Experts of a small language model: width 256.
Below are experts of layer 2 (counted from 0) of a mixture-of-experts language model. Rows are named router (the router's row for the expert) and show model dimensions 0-127. Each number is 500 + 25 x the weight over its row's rms, rounded and kept within 0 to 999. Numbers have three digits each.
Before each expert's rows: "mostly gets" lists some tokens that are sent to it at least half of the time; "comes after" lists some tokens at least twice as common just before its tokens as in all text. This comes from a sample of Wikipedia text that the model never trained on. Tokens count by the router's weight.

# expert 116
mostly gets: " Team", " All", " World", " One", " family", " day"
comes after: " the", " in", " a", " on", " at", " The"
router:474519479479473472522536469468516469528513478465531498478524469538520486534503503496493488520540483488480488524530470479525533533481479536482474494536521482473485514528462471528473525471507502489520532506504472539545539470500532465531475467475520495512527514471465477487477488463522523530478528486483499474486480482494472539519488480525472516539528522519466463483466462535520506516468

# expert 88
mostly gets: " took", " Win", " how", " goal", " Score", " good"
comes after: " (", " the", " and", " a", " \"", " did"
router:460524485471477470525529473457527467521501483474525503471530475527520479525509516502501494520541482486471495523528480479526536529474494517487477489531524478473483514526471470530477532468503507493524527499507473538526534468505537461530475476472513492513536514470468478495469485467530513538473528489473508477485468485488472529518486473526476522532526526516464465481475470529533494515479

# expert 87
mostly gets: " Al", " Pan", " Z", " al", " Li", " Ni"
comes after: "-", " ", " \"", ":", " (", "="
router:479498487502499506503477482485533542511510478527503491499538471536527528501478462456507477457496474481483477519464507517492541523507485487472515469480472508485519485528546468485474454452527477512519529464526498479502493487479456522508457481482551528527516470486532490457464548498552515473506483488499472514485516481486470472500457474484493501491519525522462516509460485501512521489490

# expert 127
mostly gets: " other", " their", " new", " early", " former", " several"
comes after: " the", " a", " and", " of", " an", " for"
router:475529509507498529478513522525445503489525488493516512495494510505494505506461524464529449543547527524518462512497487535526526470475531471545464503524468535489499505526484481519534525524529511469529513540541502435497472492525452567505509510497477435515520507478511490508524480513514494517480496511491514519497491469512504536532505507545486463488490485508488509491497502534491448463527

# expert 114
mostly gets: " con", " Mel", " Species", " Heart", " Sim", "She"
comes after: " ", " list", " 2", " %", " 3", " Votes"
router:469526479471473469523531468460529470525498473466527505484518470536517480528504510498492484519535481492478487522527477477529528529476480530485474493532524475471483519526468472529477527467500506488520533501504472538530531475497531460528468472473522500518530512463469475486477491467518520532478525487478504474484483488495467534519486481532471524536532522517468464481469469530529508514472

# expert 68
mostly gets: " When", "    ", "Ho", " Both", " Before", " An"
comes after: ".", " =", "s", "\"", ")", " known"
router:471525474471476468524533464460517470524502471477527501474515471534521479532509511503491486518532485492473487519525477477525530527472480527483476489534523479475483518527470469529480524467505504488522532498506478538529538470496536466526473471478523501518536512463467478488478492463519516533474525485476502476486486487494468536513486479528470523532531517517466466480467470528528508521467

# expert 102
mostly gets: " pre", " Lu", " Long", " And", " Town", " High"
comes after: " |", "|", " (", " Women", " —", " L"
router:470522477472470469527533469460527475527503473470521502484520470536519479536504506501487486519533484489478488523530479477527531530470480528477472490534523475474486511527474474528474533468504502491521531504503473537530538474495533462523469474472521496519534513463468475485475490467520518530478529486478507473486486488492471533516481478526475522532530517513473467480469469530528506520469

# expert 86
mostly gets: " Act", "\"", " Young", "J", " et", " Patrick"
comes after: " |", " is", " was", " by", "\"", " Species"
router:467526476469472468525530470463527467525504471468527503482516473533520484533507511501488484521536482492473486523527476476527532529472477527483473494534524475471479513525469474531478525471502505490522532502502475537531534474499534460527473473473521500518533512469468474488475489468518521533475524486479501473485483489495466535519485480527473522535531522514466465480469472529525507516471

# expert 81
mostly gets: " who", " Independent", " Yes", " daughter", " Times", " Brown"
comes after: " |", " of", "\"", ")", " York", " during"
router:472528479477468469529537469464526472527504475466526502483517472535519478533508512500488486519540479491476488521528474478527528528473479532481468490533527473471482512529470472529475527469502504488519531503504472542531536473499531463527472473475524498519530512462463475485474492469520519537476524487480501474488485485491469534517485480528473522534534519515466462482471472525523508516470

# expert 72
mostly gets: " London", " Succeed", " Released", " Genus", " JPL", " debut"
comes after: "-", ",", "|", "==", " United", ":"
router:474523471471471472519533468458523468526500467474525497482515469535516475535507504504480484522533480489484488520522473481530529525471476526485465496538527475474490520530471475525479523467499508492514530497507476531528535472489532462531468475474521502513533510467463474489475494477519520534474526483482504476483483493494468539518485478524473516536533520521472466484466468526524507519470

# expert 71
mostly gets: " would", " country", " much", " spent", " even", " far"
comes after: " the", " in", " on", " as", " a", " for"
router:472529477476476463524539468461525473523502468468523508479514475531516480538508509502493488518537484489479483516528480480524534522474479533486473493532526474469487517525468468530475529467505506487518532509504469541533537470496530463524474474481517501519535508464462477482480485467514521530476525490483497473488486487495466531519484478520471525540531517515467461480464466527524507513468

# expert 123
mostly gets: " based", " Y", " Am", " Super", " Han", " Lord"
comes after: " |", ":", " (", " \"", " W", ";"
router:469528477473472469526536470461527468529502476468528501484518470533520481535507508500490483521535480489473486521529476477526528529473481532480471494536524477472486518527475475532473522468500508488517531500506477536530535472497532463528472472476522498516535511464469472488472493467519518532475526486480502474487482487492467532514482483527469521538527522513465464483465470528527508514468

# expert 74
mostly gets: " season", " district", " game", " Apps", " tournament", " decision"
comes after: " |", " the", " 0", ";", " The", "|---|---|"
router:468528480475471469525532475464522469527511479464524497477510469532518475537510515498493486514536477495476484511534479478525527529478480534486471494538520474481487518520476461524478526472496505489520530508504480534534538464498536463527471469474520500520528509463470472485476486470521526529479536492478498476488493481495472532513489481530472525535532522516465463479472467527526502517466

# expert 92
mostly gets: " P", " S", "V", "M", " Pro", " ex"
comes after: " (", " \"", "-", " ", "/", "("
router:469514481470473474524528475460551475499508468476518503463516478530515473539508504521499497521523522495485493521522484472529518523475508537483473477542521502487484529527469463532476503457495493492547524515508480521538539474501531454530451480476519497534523498467462497492470500459533511528500524501495501471499506479505468534514476469529469510531543527508454462459470475516526516510466

# expert 89
mostly gets: " Labour", " ==", " guitar", " actress", " Civil", " real"
comes after: " |", "==", " ==", " also", "|", "History"
router:468522475469472469524529472461527471521502474468527503484520471537519479532506512501490486518539484489478488521525479475524532531473478527481470500533524476471479516525471475530476524471503508489519531501504479538531535474499529462527474474475519501520534511463469476488473492472519520536474530487480504474487486487497467536521484480529474521533530523515466465481470472524523505515467

# expert 124
mostly gets: " is", " had", " has", " have", " been", " are"
comes after: " to", " he", " it", " and", " they", " which"
router:469522512479497493493520526532501495517516487499482492470530523513466553514458509531477477482504478524567478525486478474510473509527478516538502526507494500478495501456507461483527502520543516510537499475514501515494475498504499495472493537529456462523501528485471490465527471493504487495476509488513486522491506460462509488517522530502530480514466455463473520525511507495491469521505

# expert 83
mostly gets: " Air", " Con", " Director", " con", " Dan", " Cal"
comes after: "\n", ":", "S", " New", " No", " classification"
router:470521481470472467527528472464520468527504472470524499482517470535519479531510512502489483519537482488470489526527476472528528529474480535480476488537524473471484512524477475530480526466501508492519533504500471542533536476498534457524469473472524500516535510457470473488475488469524517527476531484480507476488487490493469541521486479533471520537531521517469465478464471532526510515473

# expert 77
mostly gets: " including", "|---|---|", "|---|---|---|", " being", " be", " take"
comes after: " in", " to", " such", " It", " it", " which"
router:474525472472472468525536470466527467526503471471530505479517473535520480530509518497492482521535479493477486524528470477526525531475482532484470499534525470471485512527475468528478525465502508490520529500499469540532532476492534455518467470476517498518540513467468479487475488472520523537476523485479502474485484487490467538517482479528471518534534520519466464482466468528521508517473

# expert 78
mostly gets: " near", " Connecticut", " pre", " point", " below", " moral"
comes after: " |", " 0", " 1", " —", " 2", " 3"
router:470524473468469466528534468465519467528500471468525496476516468532518478534512512502491487521539480495473488518527477473531529521475476530483469492531527475473484519528474475527471520471504505491518531504508469537533538471500531463523474470476521497515533510466468480485475489467519519537472523487477503475487485487485469533517483478523473525535526521513473467482469470527525509522471

# expert 100
mostly gets: " 6", " 7", " 5", " 14", " 12", " 16"
comes after: " |", ":", " 3", " 2", " 4", " 1"
router:492474517540491534517440535544526503529476516487508500455500511488505467529505501506463543533502524502493476503526506501531454481464477515558481472528530525502488497529479508519487501516543471493495515517513512480480457475501506517481511548464507513539470486502516465538554510549528526520520514497525506474463509516498504521510479495506469523487522503475494476483525464535459446466499

# expert 105
mostly gets: " him", " ===", " served", " born", " full", "On"
comes after: "\n", " the", " was", " he", " He", " also"
router:470527474471474466530533471459518468526506475470527499477518473534523476530505511497494485518535483494476484524526480472525526533482474532480471493531527472473484516517474471524474521464500501484524534503507474540528540468493533467525477472469518500518534513470471472481477491464521521535476517483476499473489481483496466535516484481525467518534534521513469467480461468524524507514474

# expert 98
mostly gets: " One", " one", "An", " Non", " Post", "Note"
comes after: "\n", "==", " ==", "\"", " as", " \""
router:469520468472470467529534466458522471525504470465525499479517469535519482536506514503492488522536485486473484523521478477522527525479478530484469497528520476472483513526474479532478532464502499491519535496502476536534532472502532459523473471480522498516538507463466478490476492466522521533472522491480497477487484484492470537522483486526471520534530523509468470485469465525529509516464

# expert 112
mostly gets: " F", " R", " Hard", "$", " Majority", " Round"
comes after: " |", ".", "\n", "|", " on", " from"
router:468522478472471471524535472466524470524501472469525499483518474532519479535506507497486486520536483492478487522529478476528528529472476530482475490537524474471481518523475470533475526470501510489520530506506473539530536474499533463522471475476520497517533511468467474485472490465520519536475526491481503473487486487493470533516481480525472523536534523515468465481470468524525509520474

# expert 79
mostly gets: " A", " She", " Di", " Azerbaijan", " bar", " Guangzhou"
comes after: "\n", ".", " as", " from", ")", " with"
router:469528479473473468526536467463521473521504473470525500483516470536518479529508507501488486520539481491476484520529477476529533528471481526483473493534524477470479514524473476528475526470501504490520534502503474537528533468496532459522477472476520497518535510464470480488474488468523517532475526485477505472484482486497468538520483480527473523530532520513468461483467468528523509520470

# expert 80
mostly gets: " who", " but", " when", " where", " after", " until"
comes after: ",", " well", " due", "),", " not", "\","
router:470528484463476470526535463470518477519504465464530493475535473523505493523502511507480483523536477498495491526518468476534517536478483527477479507533520465480480520525475468531478534483506513487523522515504476542530533475490538456508474465481524495513527522463463470488471486461520526535467518485489507484495496489492471518512474474523471521530534527519468468489475479515533517532466

# expert 97
mostly gets: " Preced", " Genus", " Coordinates", "History", "=", "Species"
comes after: "\n", "-", "==", " Born", "|", " Full"
router:499493506498477495497523479515533488497439491503471544525507477518454494476515531530474458530532494521498516523527544525469473516490465505481475564477495496498512474513498513492484474479486522490476542493471519514521541480510539488516489521518510512475533495482509505482453510474523513502498509519477492464518515470531495497506479483506491485492532474509536477510483476532531520502513

# expert 125
mostly gets: " International", " Sony", " 0;", " Jon", " won", " =="
comes after: "\n", ".", " ", ",", " =", ";"
router:470528475471473464524531465464528472522501473473529504478522471531520478533510510500485484518540478491480487521526481479524529526471476532480467497538522475476484517526470477528477528468502507490518533499500474540533532474503532465526471474474520500516533512464467473487474495466521515539475526490481500476490481487499473536514485482527467521529530514515466462481468473532526506516467

# expert 101
mostly gets: " right", "Ho", " light", " present", " Sto", " door"
comes after: "\n", ".", " 0", " 1", " ==", "---|---|---|---|"
router:466524478469472469524531471463526470525503473471525501483519474532519481534505508499488485517534481490477487521528477478527531531473477528483471491538523472469482520526468473535475528469503502491518537503503472538534535472498532464527473474476520499518535510467468476486475492470519519533479524485475504476488483486493467533515485480527472521536531520517469467484468470528526509517468